Experts of a small language model: 538M tokens.
Below are experts of layer 2 (counted from 0) of a mixture-of-experts language model. Rows are named router (the router's row for the expert), gate (a neuron's input weights, with its number), up (a neuron's input weights, with its number) and show model dimensions 256-383. Each number is 500 + 25 x the weight over its row's rms, rounded and kept within 0 to 999. Numbers have three digits each.
Before each expert's rows: "gets" lists some tokens that make up at least twice as much of what it gets as of all text. This comes from a sample of Wikipedia text that the model never trained on. Tokens count by the router's weight.

# expert 2
gets: "\n", " the", ".", " of", " (", "'"
router:510506492512499503416523490525533481534496479469534516502529471506499483492497414506493494478488500499495535488476467522451510498516478484507496517502549483501497493506484505509495476504519512498501505461551553517519484496565499490500488529509491494544494537503510518520522543486490484499487482521498538473518507520517470502565523486474510497512542479491476562503553490559496504530475
gate0:471500468501525501464536497486486523519525488529505470522569495503461491502494497526551501513460513531478524485533508460515525509507536508535484484448519484439469474498513489496498515512481469478528523497469520523515522505511463557487541493488451502491503523524518491524528551469448484496485533514511514526519516501483507504484477510532548453491524506472548520511484508515519480481499
up0:508478453523469501463490510511532497542562538498488469479483530472498496464495504494453511525558508479489472461461459470504523513449512468522476476468502512489478547469547545525526510525512490463474491491498494470513536511499470503469485493491517457487465478476510468523491461447520511504545517541492570499517519478490482522508499503503526485462527482484498540486507522476506496494528
gate1:535507507505546499481543473505497552513512522509522519490525531520514469472546512489474511508506452476480519465518535502490546499525526523527475481492524449511488499521494527522501483499486514456524484468477523462520453478515453475511539477495498487507510468485505466487483503499519439487495524475538530515443488487528525512503489462499521550496497471491496516517516530495506512526525
up1:546506528484523510506503496483488511547522540472503524467493476545514449508487557513463508468461469471516493510563501473534467518514536535529497435500527465520463504520513490568503556499504508486500491478529503494519530472523492509494465498493508478490494489476477459492506473487501481531507508485485497545510511526482523503482498550550484511512463502500515485464478488487513475497533
gate2:468517473509482521522497501478500513506513503540442481511488520512565506525497545454536533457489448511502496457439530470498518503518474492460430503528522521495523479519507528505509544487495486543492531464520486482469510530470480517488505493506472540535494504503491533471491449502485497513525457489484532512519446468541501493507468487504475461529495519542496474452515485445515470483482
up2:520481518493466509521473474495516446497474446540544496529530484537478490489500510530497494521475485526481504515503516512480528474529443516488493499453540444492509480505511477503511480576507494514502478512505507487483495517497515498484528452514512450491505530494453479502526512521512503492465542534480496442505530521497493475483446483479482538544490518506496535513516521510478488459531
gate3:446518528452498485541451484492534497500498520499502521538572463507480497515518500527468477534517586513476475499498504523528493519520488483511498475514488484491501506549427496479516497467471450469460502490520517506479540487537502509497506527542511497482492480482493504487520507471538494490455528502516445490442466499501532514545489544527511515464513564528529540476526513520462499517515
up3:495491490525536477491456526512500491533512494499511542495551466535464486509485527504500488529514502522445517502509478541502477533537504519505495505517551514529493462475533499476498489558500495510506471499513484461502524491492501448496442453520493499467507483480554479524562441484528519511484509507488515465519504506501496508490478514521495482533529484538502452494501500456477534477434
gate4:443517504486522500465504500493504512487520541508563502531478491497523528444553545483506527463496513472530510479513487463453499523480526487521529512508508493480504481519522510497436554494509512496506480463490505540523504529506464469524510524482454527492484513526521518511464480512519496505506523483499433508509534505459501481527532462534513498504464494510502514486502507510493479516508
up4:502476526461475451494483520506497461518522485487477473497544502469476528526516474492495490498491484488519523475509517494523456495514541526453505491482483472522488520520483519518473468483548534498559493541515458501448480500471482444516514466539491497482538496524483496517477528503500528505492506470550533528543468504541472505478552519524491479472519450515475489522506510502477548509503
gate5:487500528485480476498480493488487506514546512480470462445499470499494490474514509463469494485507511481530471525499509501513517487493531473514503493508518475494534488517512528502472484439519528487512462525516530477524515463486537501499504472476528500522480496503551503498511476478541462510519492548491500536506525436484446491484488455500486493509426479511452531524523461537512497518483
up5:513495485505449494547484504511470499520499499471511467526514442495517476532557492477513522453499509513502470491494507546503508519488533472525507513499487504529459475495474485517496511493506499478464483544441495487494516553474494484527546457463467479484550468501478462492513489443501467477532485487557546548485526483511529508482514511518516465457477531539526498519489495469496482511473
gate6:524476486492462520493529504515489487455481516509423529454508492476463492512522504531515495547483498490500517499551497504517460503501527520526527487479506514529536495507487510462474535520483512503490484511500491511537513500523471527529528538524523531520535510504511491442512528516518465532524492460506463544507484500515477477521476486498471502482488458474507513493520484518474513527476
up6:483507502499491499447529522439474498513491537514497499489534454517494483513490481496543512551503503489487479465541502503559522499478541503514494500507530526500509463499494496469537556510490539466480531533506506476519485495469491452495537461524507495487448502515485524551497483515490525451492523480503491500538509504507479543484475530499495552521492497490512493482528502538472499493521
gate7:462443512497496495544526492517475499550515500509509476527491443519503484477508510491517526455513509476502512502512528510486546471474528440494483463567508459485431508539469526486514506461503556507512536509485531509534475479557539496495478500423490524492500530529524518518594482521458472478514504505513502509532548456466531505528494494487507470507488473487495481546516527476508490492473
up7:476511519501545460535482488478458466468566500524491507465480492511498484512455502497490541521464524465530527459501495457478523526510450522463507520530499559537535507506557525489482446529512534515513501506461445496514470542520446513498519476511525498506487515509493479545515489478485474521469482489524484485460460542462503520491490521504530534471528489496479488489511516505500543543494
gate8:495501472482489497486542460497501513528491483490501484501546444518551510451496499527495478533525485487489487497501484485488512488494532535540459451474481521469514501513500504446485496507491492506513475522475467483548494489533503529536530507441478540458466527533506502508486468483484486499518523474499478552493513454493488508525485511484520481507548528476505480466543507486494484476502
up8:477510479516519467465515499514509483520479517484509472460514482531493501485498496512535492502512501498501482509455498554510519519483516486561473500477466459506488518492456533509502546530539477490471499478479473504541507536550500500496519521492487522455477529518538480499518523490486503474494435542518528521497490478489460522481452506484535482458543520501477484535520473507519480512478
gate9:508542442509489487483479517518488548489483481518501492426467479466526453492491492511574499452512483477508576476506499511531474475498535460513526468511528519570453475490509495464515503469481504495464510467495516468530552522478493523507496502525490505556535520508499550482549499487485503512502514480485506507467500498532518492487509487514500497493474517492483511531442492460480509542484
up9:506566486475475485488553522522480519502471496513521522484516487494478502507481498518486508549486526470525517531503465494505487524562508492542495493497468547521487501513505507510500488510502503481526532489530480467488520546522518492526532520503493562569466510497517530538454502534488487478494539517483509544457502476550498512523493497513480461484476473488501482504521504452521529486490
gate10:523492493455497515503522504508497548477451506494527510451491494458496493516491478488495516512506479492506537486430474492479516505474538499522495512495536516482518501544483474543476530526485522486475467521520563532510482516526495502526520501508502483507467481479509515470467487512521497477476508496465515525525500492483510508486505521529496467519440485506506536506495460480487517517489
up10:506514530464478513522508507499469542466503504469531505429517474473497516487495478498507502480533468492497533475417462494486501500468563497512483528490550502456496511516485468539482524507488541494490466558540563519480510525551467498521525478521468503503472472486506516480473491475537505477467502502464496526533508490481499497502510511544489460522452514528496549499477442484517516533470
gate11:508422507504498494517493494485441496516532457506486456525500475505504550521521500513507465500485511503494523504509534511532474486531494521522521538533504515459480519499486524480517475500496521489477516513528515451532521530496468552454552451545491522492526487471530482536501522473521504515491499479533524525455498492458486499505557470502537527445523484490509482510485517483491477477529
up11:487519462524513522487509498527533497502508499520515479491497491532544486456545487460495507469539513472511460532492499498519471486543470466482496504514531495502515471462542494508505530522538494462527471483484447488487526497466509496554471482531503492521556461511458544478502492458496495508500491492507515487440517495486508473532479483495512505488526485517503522505493508524506516512525
gate12:522500513492510508483464456494514503493481500494459504540507517497520494505509495475481507441520466506466505532457510490493507505465480484487525530486523522493515481502449463478457477535511508531457497515474523515516479510502492506507479455492502506519542505459481520481460502533479489548484500471545509453462517541491501510533495512475485478459521476500527482539463493497469501466538
up12:545524559476494502483452487463520520519535511457482503518484477555486443482502510494529481493502480502475515527481475515481516508480513455498478483507470518523500491552445506495486512524522444500495468486463554514529488543480515501513497494491516502531472496455495524479490478532495517515463514480522507478482489523457479494489528525486492515465470499481547512508480532470519487537486
gate13:531454510494535512498438519437442509526514482489518505503540546483493445493501478486462525537539517463552513489541498497507504500537531518511482479505480491464502518466549492492480496508429504495503487498442450487533506526466506521498482520533486441501491519508511489486482514495504529538481497518517522514497473501480535466495499551506494486484531447535502525491502509487476529520569
up13:502573507509458485497546493531533482500483496511464517521515458494451524529483525528509508441454502528452497492429497476507482505478492495490554503508525488532494476503473495539488529488522512528503510525559526475482517487516534514485535465456490529517510507496488508517515510487500505473522525485479502477515495503476525485476481437496515519499517545454509484493464511473433459489440
gate14:505506474494506535490456516519528469521489530508492514545541521503466510514481481529513501536489495511491493461539432505508525506478486499529510522503492531474507486466483509487509494520545507487503523523451544497571502516521478484505525476508494473469495510518510464459485468499488489513505496460479506463514486513529523520531456499551520478497495487479555512525516477519509508513512
up14:481505546490489478532534500467463510498501490513516470497504509485519492523508500506500518462502506482530492558464528528488481459514487500493483491503496482504473505492490502520500483479466463526492484534540446522428546485510510507510489539475526527519542467509503542536501531475523505487498533520493527562488518494482520472461531493464498518510510522535435472477472525516496501484480
gate15:523538546507509494535506473471510513475524469494492461518487480540521501493496490424484528514505474510496542517468546523472536503451490489444496512481483531464540514482450517486491500529408481457518530449477486503495504472491505481503494491513479521500453477492517501509464489546500519544483470511507453507490479488496507507510493502494490524491491513517502451485482543478516522552510
up15:507519516517495522565494456497484479532548489526474472495511529502476543521520483488494519491522515504506544571514525525527508455444517482490503523509453531504533540475541511478498494527432491479517493467470490463499484475492501491501501506486522533464451471527492494466476517517480490522479506491530459511490460498459492531498516519492513481503477519489523461480488501477506532515466
gate16:512529489493537488461475492475492483497504536508491481495475537495471486512490482531542462474499471479465533514582496510509506519514515437507494516521550475494546449516484494486516494494496512556565497521487464510431480524491463479488491481539556509512493527497511528546526501483496515491510507468473485511478474503497485508460508521494498462482472519503500476525487516514512501470541
up16:488463528505545521481490485487482502503469526498470507524485453540510486557450480511463492469529527466481496523503512494472513488545503482500501469485508500538533452503499520454488504514500505521482549465449470463500474519490522561514509471518497513522483538509514482541503469480502539529471473485503561494457539515518511507527491463486502477450468506508505479554506475489527505461520

# expert 1
gets: ",", " |", " and", " in", "-", "|"
router:490490516499509499589492519469476500494513521534478496502496493502501499512486558472503509522508501498488484510510497490511501507477492517492491500503475522517456507501545500490473528481493498483482519531444487472506527502396507513492510499491499494519498460511485500504463491511526490458512514477492458505476488490455539497476448498528495483486466496553520467495482494480502504509524
gate0:503548479486513507493451491546534485512537498489514501513504484495500477479539505488493483488538547556487457461502499549518495496497495490518482446508503504494499496547540449463516526454478523493514468455486504496512490527487493456508509492471473474466508501519498479466463536492492512511514486486512508511532534536502487500493488450520547472505469499473510531492492494516495494484468
up0:489454509524493490517505536463472529512487536485465507491486506505505530520493517494498443550475527465464495476436535513499474431448472514495500512491490473527536549540475517512475523521534477511487513532487537500491495480527496513488489499508488535508493524445479535520498443521494506527484509497522507537481468511475500483514477485500508548494494551511503493469484532535524522474509
gate1:468485509507525556477517491487495477460504458513552495474517542490507532525461486477566521490491496532497504523522505526523494484459493459522473520509527501481482468497567469471482497498490550524484510501547494499500498445510463494490480506469469485508490490527460563435549441511490442538511501498465507519495487502488465506527496485510445512473492516489514522511542527517471514536503
up1:503548515475538499484494495517505494523453511520496511522453516438535512473468504476524509477493457526464480497506472460493512502467522515459488473484517517476502524503536515448477458544521465478519514497508476473470542463505480471515476454475504512464513535467480486498519496529504529475474479485451502464467494491457507543516519502530508510507532542552480458466499532506483488494502
gate2:467495528490459494486463526506487491483508475483478559481465553491534496460471510477495509472494493563502487477497455542521497494506498528504485482496489505464493461499435482475472454493493489496510505487514524522489502496483480494476500503475535499526494488480492527470540521502496526506499461486483533488483503431519486501514547484500514493522487503475512505500542498491475514491512
up2:505471482494536487508519477515500526500478525501511465505536461515479504558537483506505506518526514455517501510509521440482511505494485484470505517481495478506513530507557529525535553494520519490503484494479463477483482465527513495536499499535472473473471493499489478534471511495503457515481553521527458522518491544501510467523483506482456505477508523516501480505476491507504493511485
gate3:519502540500455527538440513525449496492490530521505513452519504461471517518478486490501490510519532486462482463521475527511503495455523512515493506502510503477500530477493495503492489431516516480471505499468475475502488537498504481481529539524527455539491532466505446532494428481509484549451479512507509515468499522509532495513506505534494541475512542525526489526498474468489437529482
up3:508482520471525494507464492480471507505513468510524497507560482480505539529484518495526516492506570484459490454488471508521547506533489489492491472528509506494520527488485502506494504456475541508480508504479516509500503512507555508477492478496482513524497494471492457508476442509505516500499472471506513495468521488466496499522489461499513517519470515495518499524487538487469454489475
gate4:473504471484510489499521501489523511462526484493532511478473520524508486482525522465497472537559529495552526505486456499495522542523490506533503502519519506498501492483528494519496523456521508509511527511529524486504500495522478465493499451496461483503535482510504529461475502534507501476505477513470477509507465487533487507504537472504481513484487478517488498475496492478528503486501
up4:544513523502518497522445516505482559474482500510453486512517461508480486479496485484559482449495514493518463525489459511476503518479528510454455486450533503528469504533501482515463485487520526483501471510517524542499511512455539500494499483472536494506484510500515510490544446504543513503493496463500460500491495504523492513550491540498484491527505419494498543508531502524496446500510
gate5:527515484542548496466495479455483479489525496523497485469472511514461495501468482457533520469486471539468476479513533471497450471471494502515511478495528506527522492519512509485507502496576474450537501515493504493492494436503505493481523527492523508480546510483513519504511534534453520509530473463506501492523490490524465469495485502482479469485477522444497530464505527521499502491523
up5:485509512479527516500520491512515533483506488484504531516568482484513487512531500489505505534518513536531494493521484500499561512542477515488474491493510476503523510516486509502449450541478508538498514494541512523482527510497533489534498481503491475483501506491541489502531481477490494509527535530486488521424515502451508532489482549502509503498484473516545502543483483487525484497505
gate6:491510468510529496485489494494543455518487516491488501504514483492479490500494498514482545476495496473519486507527436575507506525522496489492488530490495537492524505500492518525503468499482518503512505456515539498529469458513520489496503478469504468509482505496448485512467510489465504512468476505512500506448511531516475530500541471473466485466491499474477520485552497501497464555532
up6:528497537474507488511509528513455535511510474492516538477525526527480509503489560521528477472547488528516496511497522449453494444468463516459504502523511472438471484541534498524528524514499502484487539523487477514495520490491542481506540506518499498493545540482517547521530498526487505497517534493520463484503506448473488492516492546541535514522513483551468520475472515555512498498493
gate7:470517473505532512496534510518501499532470458491526497512526498472513487509481463498497543491520521534473541470504486530506486498541462494525520479529501501462456572456448542516504524485465540487489524507528458523485501525530488485540510509512512511483535474516480527493489529507522460483515502482501518512538516490479478506507484491523527487521521487521514479513508463518474475502502
up7:531472514483464512480508479451492502480500546533519530515536547512512502501501562477489488511481518494505455504516532516493514530512487512480489500480467492518517447520507420498465513481504496514474480484519498461539480520495493498500522491459434488550452533523487501464497473480504539507515512520502528483494506524502516474505507496500493473462467502506462524533508497467487541480515
gate8:527504474475488468509465532500535484516497504500474507547495478505483512533508498485496524460534534519472439503529502519497507465467490509477560470497517478501493483493542487489467517536533521488538540472508482477458523502524482521511519518530493464475477463484551481491522492518500488521490544497550492520540505481510493521489477513524478503511558447483489486493506485491529535519463
up8:494504512507506458532509512508515546489464466500488510526481506462511452512506493479469499508484507509485503469511510549483478472473502506515507441549494491546477495513514536464488538509506529481502518493501509518480507518460530502493510522546485496494501475531463511486506492468533443498437472496449509515526452505505479500531489479470482473481523488522500532508518520489561513464486
gate9:498496477541482512429519496499467487533503510495530520495503498494463486481491488486499525503525508522508445519480457513519502474474530519485465496470528479471507491529476469515491528517511531463515528510504497513497495470491527510519511455488506515551486469528464497549534500476488558505474465504492510475460505463458513491527500530502529548486480463555480507536482492514493504508524
up9:533491467483468520505512498512457498431467467533511454495492519490530497497577515484506485552465502507488479513536518444535498524521515533472538512501510531474493489497489472525498473523519472542487481483499510501486498510487528502474494512497503470501579473496490493520547525483481503557503508498500530530478500483462509481538491513523533556512519501492450483469486516505546501475518
gate10:497492475514499513492483538513456504489519527496456514545503505509529474510496476505462504446534483529531512494486500505486507514524506504498547467477482470508557529514474479470518486475497520520470496494497520480534520496564472508465495487502547517479510433508509500523525477490503459519500547509450546512500488465531463495511514478515440518544482514533510516481478512470529517500494
up10:497519511502481501493518533480483523517513518486477560539481452525514494513486458487442501466519461493513462450506511515532529504527509506534509493505446517555547521516479515499506491444489488479449485498471508490551549485550465503544483477507533522490500433521543497464509457480560445518503527526482567523488470459531479446537518448495443525505468501500542498512481515520520512485504
gate11:500507497543516514493497522532518493513480524483465520491507535472516481504546448501461473491550536502513486513494477486484483482502485510503537503480484527495468483520539484469520529538499546498493483516489533489477463463508470506484498468521530530533500511474491535495497472491471487524467496475529513514504486502475473547455486507505498502497462544486519477548509498515499512496464
up11:524541477536521519535512529502481487522503502492459497459517499513523475510572451538497483495531539498529521511507488470488503465464483483505514483476515548494478511557530501482505514507507528495518504507477510512467463480460462478467462465531524527500525475486478498508498486466490478528482494448542497525513498497514487521458517486515497497468469539483551475552490495517496495499458
gate12:459523475494554467524505522516510459530450469484526514514508492509513551532469550494496514535504489542511509548489533454529528512528472479491511527498551531490489523450485471522477502468509515507546513488512478444479512504557481500474493495505496482514556503491504521449535463487497519491494518539511512480501492475502493483489489497510468442555490521517498515469501496487513471513480
up12:512506470511509492545495538489553494482478484486515524450478474473492519498533488493479461499506460502497485491469513507481510498518482475495497556467513492482516479462521506543513501460506471530529550489499493485508498470514476498466463540490470528474506470505521551483490495515533508534476493514477465507538534452497525526527515513447457472541511519509504531530510550522515482479489
gate13:516505508469491492534481548514498499492472522502520513509496522474504492511477479537455497518509510467517491489467499523512499464479478537502534509533492499492474514486487458490493528502519530502540460539481499469516511523519472507504543464473512508514484533492476499526491512466503503532495526556520509497538522553518446519490496538536519514545528514473522446412520501512458481524490
up13:454496463526538503485528462481514503508543465501488484486497482525506484477515524494539505494457482507504520497525512483474514498503539511516507496469523525496540486499504515522532465501499506518459522476517497528501500507512545520510473540522541490495488474496499483451540515505493506454508467488466481482441481458458521499490521473469510507460468488537466548556481520505544516520495
gate14:450495547507510471469472500467519492496507499482510454508491504542549466468539496481540490515554506510513490518506534445520482489532477454568523509478474476464529563495507502493474495471509490558495451523508498502493501502510465457485478496528485500535451510489486507511473536456512511494495540520493483510502468508538502492546517503495598529488483489515504498521487490516512503479482
up14:451458530493517471469490477439549491489473517489507436543461514533542499437530527477508522479514501514499500480501503462525453528514472470521516526492490470472487511489522490484503491496548498563484441513523532516533477507526492513505503536543458517510451506503494494527511509502504540509518497511477509524530478511510480489483516464518561507493474488525536506491505487521524490473450
gate15:540509493520472491525509522508519467505505526484528488485493489536501518482512531557503530520459480462521494504508482500538491466485551539499538500480512510492452528462520495439529523472483560525442466504449516448486483477524466484498513506498495530491524477466506507531491462476527488537517461479520556518474471454486536464508517478526491518476524499484531502541511486500500519445507
up15:492512494488494507438500497503491479490456479473505517488526520496508504482514512480518508493502525491471518515496493522515522447504481536522452517497513513538497509555504475529490528491505497507512554473473517499508514499563497544445476541495447471498544501481494485483470493485503496529484484516519486514517454445515457558568521479530470492537541530507512531502474515522528471526495
gate16:500473452519464481515493482496501513498515462494507508515503511474470512460482514474538512480496473512518505521542479510490488459485489484504481507523475494430505546498473505458449494507508511480477520516478465548485485494526514473465512509549428526496476503481497490512527472447483468509481548517513517494495504522500518456539528500458465547471509496525513548509552484488537496495489
up16:511454492474461518490476486489477513504545474514516532473479540510513526492518490528550507483527484523510500501515488534520497484547494485517469526520467517507519566487463529480481516517495520522531497488494532499480433483485529539482498515526473528550516469496452503502531465478502481553506527494485495517490530482542487462521532509488495494516501497513495514500514498511465491475514

# expert 0
gets: " a", " ", " A", " an", " 1", " 3"
router:490502498501493484512498478550499512488467501430422496497463527496505510474548546534505498496493501501498484451510507488505483504516526528549503460490445438476596499500504481496533496496512499530512490478490477496426470509494496490506487498503498504506507507500498503504450454477500533497504497505509499536502527561499489506480463505503504512495486515446497502509424504492500499483526
gate0:490503486523502554512531497481517504478514504516486482445480509511500547467473479471492467459511510466505497483530491545519527490487510489471500472510477504473508522475513487471525468494461467475441494490520493508485491507532503513479480474486507504493515494501470481509519487472474505561467464452505497508517514490493481503462471527540489466529519472461515507480482488496519443509538
up0:504471489474493481494451502506479502514498511504506512536513495493486479523527524542500535535487481533511527516475506440493492526495500546534496523487494528521457481544491532529455535505548546541583506520498517493504518493486457470523534517503480471517485489482528505470464510532529502454526542536493482495474474519512489460517540467468511545488476489537498506510514499493485562504462
gate1:511486492462502492491465454530520486481554473505540509493521498486487516545500483494507482507501515496515526497541457490518489530484491465556479502509458465527522485512488511519550528511489541489494497544520512514488528548551519498540464504471521516497539513503464477507533503535512451491498526465494470501521512470483515502512532502532485531536490433482531484518497513527478472468483
up1:487510518450522494508487553531534521472484486502476543470481525502496476511505496479480542483506527492506529503466483499483488493535432495480512473536470490480478525487461519481495512494507502526495512527469504546500533448510482460475491482552495462505455484535533509507464470460505492578511473507499511528464514538519448485513440516497513476459525472469494486472497468493473526465523
gate2:517479456507458502478485461533499531496502547523508445468503475510474538539460485519508496466512501496475517477536477498464521536555477499515496485503533487522507477565458520486481511499505502538553477455503505470523526492525512536485474512496479431444464486470516475485493503452468505466489509470534433492510464530475490485469490432492516483501486521487494515490486519467503489440511
up2:497497518501508508564528531506489494501522538477530507477456501483558475487523466495498496502494452520481499490470470479543499480524532502506494506510498521478540451522496491492505505453486503516520492475513551451557505536495497486486523499507544527534525514474514497507437517456484521496500506513491523467494526484488507482495498497520478482525499460483485480511473517533536565513500
gate3:488552543514523505465549509471514531472478471501560492485540477471515496464474502541487499468512550509514511474498520508546528475499479536471499519478479524482496471539499526512503480485565514429485471507519462515529488512486515562516491462488488516495499468473551519518487515490517502487510493478501508516473474467507528478461489507473468482519502526514505480462498496510533523501497
up3:495476518506513517510507520532477511492512473501499486489500451511517495461507476496495512490500508473512508477505488544509473512516524497494521485499513515490510489511494494510547505459499507517546536517447492496514513478469483496511475542543510509484486506495503556462530508458486515473524462502490509504495501485519469508469499516521459469423477501521505444494532484506521455479502
gate4:512462479483507487526450470505519490515501522481457491500517530481494471500517507519504472510458513512480519462516509499490497553523496490491508485507499508466541496497487442521495494501478503539484481475526542492467511512474556472501531533534486492468472556516561487514522510466450498496521495459525494470474465473532510494516520480496549505483459455495488499508551465479498494501511
up4:496532468522451547529457470478457453471450498488566519534493446509459489480497528502510550516498504488504503528565522502545509523498482472507520485485453471477519500493478464538534505509474539553479474500497541496479489512517464496519502491497467489499495505500488489473506523479502490512516485490512524516503501532499525509487489463505491522500454502530535486480486477481494494516496
gate5:533504490496504548493490503483449445502497519477487501506517490498519501514503496479528466527485494519505484519507512505475486509518511465497473516494469508519507524497492494497470458493473501459478439465443496456523526529525531486504505506485501470506530485443512519486507518503518519553518496512509496519515472467493466505474532499546509509537488521481486467461505524468469511513467
up5:554514521492550441505471497493544483522479506481473480499482509491488498498459513506485525445551443485533465460499499481488481517485496486506507466498553540518479495477467504505531522519528485511497495484514515455533522531510492520453430571533479514494500519421520522528489466503497518501513504489507533484508507538512476555564487476487510495526501454536469463484494504516479517494473
gate6:542487481563449493527509479522478494499480487508509462466495491505483532520541545487481460563509457508533467450512539424493545512532527476488483478469489470483478507491501506470495476465475511499509496540506546529512531502481466444516482508503485470505536515477506463474500492500470501544485466446515529520507490514473532537455507499511502493506531450486499424502498509472465463534497
up6:451546499475566493491461516512503506456482512491476504466487492519543491494526463467518490478485509468479499514479468523502487508478463530524487538539513490506532495494508497505488506540499491533493508491466520529499459503522540535509486528535515509557476479492478485543496502459504525496523510494514472495472514480514512476486472480509488518436482547482508527519508515532511518489462
gate7:490465522524502544500523474543482470494473491558503519541459485493519467440514524553531478486506454519504514479515475518562517527520462555521498490521518534490485472484489430509489450492541512481473504482487537486501511537483523505498515459484539482511487507508485469525479525535471526539545499498479535506555530531492514497501520468521440484473520467496491486502502474481527491477552
up7:507496495507514476477518494450518511481473475489508495522491503478503507515498503499489497481517526475533514498488535484470470488489465495473488498476496449491484525531528525509548511523465475476537457486451522469511485514467479533530493502493469516522515459540532506533516504432525495462531510518525535514521494526499552501546444524487520489450501504463547508516492539478516486513487
gate8:495478500485473498526489492493501482491505508469484498498530485515479509535515476477453532510492479468467474481475503529505511535461514460516488530525485449502497493498476504446500480544542486482503507471481492479503502532468487537518518493519523496450488535486492497487475514524530463503465526473485511498542459519497497467523451513496502505487473496504506559471456481524508513541523
up8:489548511491545521505489494474469447534523503500539463491511478498520507509537541506474471519466522472520485452536495451482526491512500492481513536499524522503507483560521516551512571507481532507568471538518507531528507469504517525499493516517523501535520471493513500492545516488482446509494546453548502469502520525487482491491524511532457482535524512482525488548508556477520530517517
gate9:502514480503471501495462486481509538533515496515472478482511487562534500495498472509492526475521508474483486470450471470480503537511502497479511490443503456486500473465513494489540476509460500532504467519519502472490472482471530483514492539531494466484499542500522484533523525507487494508524478461519494496508506502527509501515505508460546479494489482526488530523512505478506488505523
up9:495498500502493485541534510472494507563527550543528484500526521508523512436459501497502520529495501528533484553495487509484490498464504485528498506472480498471494532489542491505520480522462449481531503509503514496456479514524555454512511489511467511491476504505496488498473508464452549484516508488478534536505517482482465526511501510497519517532494510498515498545475485521511559502531
gate10:526493473491502522501494497531521486525476528514556476502544502477506519491489498521499522537498486507510563523503520490465524513485489491501514532485490522474490470477527486503536455544479481497544467447545521525477490468490503477487571515503502494524537502501502524459442504518492471535486493496472545486469502519507522550475517529495501463519465506465481482488525508476514511492512
up10:469530491500513529491505501481501502488533488467437525481464511503502488534514496485512480489510494498497473497516513507509500490496504501491473461500499472524472510518492497460493543491493503495463508547477474499550489494485501514548450482510458532450457462479507467514561510499497525478491510488524497513520486456489489462513469492504496532496534523548496477515476537502481501498470
gate11:522521486496498467503525475507490483466475550480504527480525526494439531495505513501463479486494477518499498524460507467491434498503493517526524497504517520486491497451513499464494471482531438497496467458436465528508468517469482488521521490507497488472512511513505521506468494510488489495475508467530471515477478513506505477448468488480530464533514489541462567463495508504489477504517
up11:492516514491512488492504503512500488454541502415455525521456472503544479530534513539512486497504482502508500517507513493488483461519506528494539490496499470493497480503479519494478495495518493484511444515480491481541519484506507492553495489513535470482487526516497460473459533533498529500515542495484547501532483525507476502502479483472464531531519492510504450500532511484507424468490
gate12:517473523514511514498514487503529481500501521524508543505466498472529521516457511484530492503507452501564491468510477516539488494519459521516503501484522491555474474502538485502514525516473545512511477491509547470491485509494448497474503526468484458508484399444508489494493513519479480521479501500489506487482503546481483494482530503473482564522470503507523522429482537516530520479487
up12:487475489481512472528561498532489496497494497530482539513513561448498491520436511509486485524544486490536517511507495481529500513514470477537490497499532526539486494481508464492491494505465536533515506516504552467480486501514476454469510485502504460495459431448480485483459457543504491499506470468515476499481535492524465524500519518489464538480496467477520502460444537522529528496507
gate13:472498493546501481508512487508496517487510553484530523438485496501501477473486500457458483491492488474504497481511506545475488499521559516543507479543514529573529491502525509496518486465474493469456485523465495464487528466504474505474466521507478475500458544545498476470535483482509434500454490473457526489513502499495476473466452513519536496466496448506478520490463464503499514540484
up13:473518504482492538491460502559510511496514546551515531488524512505496518507505449519508495480464495520511455472506520474488528500463465518525470479502467502481542464530494504470460501516529514545495460507508535502491509469483492469536489515519493492542488503522492510519462468477538495512531495479513529497489524510489463515497497459516507482498468504478511520506483487562479505525519
gate14:470489525493503543483539485508489436524497467500508497517523534470496530505551461492488512474526507508458488498505484467522507500526536488465484515485509527469544532460522544510489466472459536529490469523482528507485500522484483479536516511495494548520496482508513459469484488505520466471506505538502538534501517514509497538470474509524518520538467501514501472493473520486486485453496
up14:453480480515454530470492505507488510512479480492492485492501517505460513505525488519492557486474469444491474491513484489503489478456468500529516517512499485523524532545466509504481501506489551493529477479508492518515537500502470490505479533474497475512532492451539495461467521465449475519538491511508493535479476534521518487514534476450470521492466496489517516491489448506509511488503
gate15:459503491555515492548494446492510527485529551475463513509483526547522463543479477478485519524489455526486498499496489475496492498504470517528516530489556470502567480490509494473506475507489473510527490478492510488504507488537528517489532509509533490510477474518506475439535502530480478475507521501506523462481513534523515487511525525473526517526541546453494507519484489461495487495474
up15:494515451505481472479514505501528512484536519489479570543484518531524468500478515514496523545463475509491465518480476475474471497494479506525498479496560484524550500471481554433467478472502503507507500467509475450499486484539564498516536481479516513507487503505466511478485492480501481494469533513488484485465457481485460473515504532502454507496485501444525516532488525456493465535487
gate16:503515494497507499525526509446540512515492501500540472557512485460514509512439493532488508516504523497482503543438492477488548475514446498448485507504454501517496507459518497536490478468466495513517491477452483486454565518485510534521466524522446484480512479495548498492501544470514533508549488499472518515514498523453464480487502511459518551526491528514431483491459511503520503477527
up16:470521490507510499486505464521491514487542484475447532509487520509486527514524509455495471530512476480508484495534488498517479514495511533476523523523530454494492495466516499538516482482557532531514497518511518500549462499548516446473542527485536485550487522522497487489523507505528459497502516523505476532487498479553505497494528508504528501471550469488526509505535531506457507527535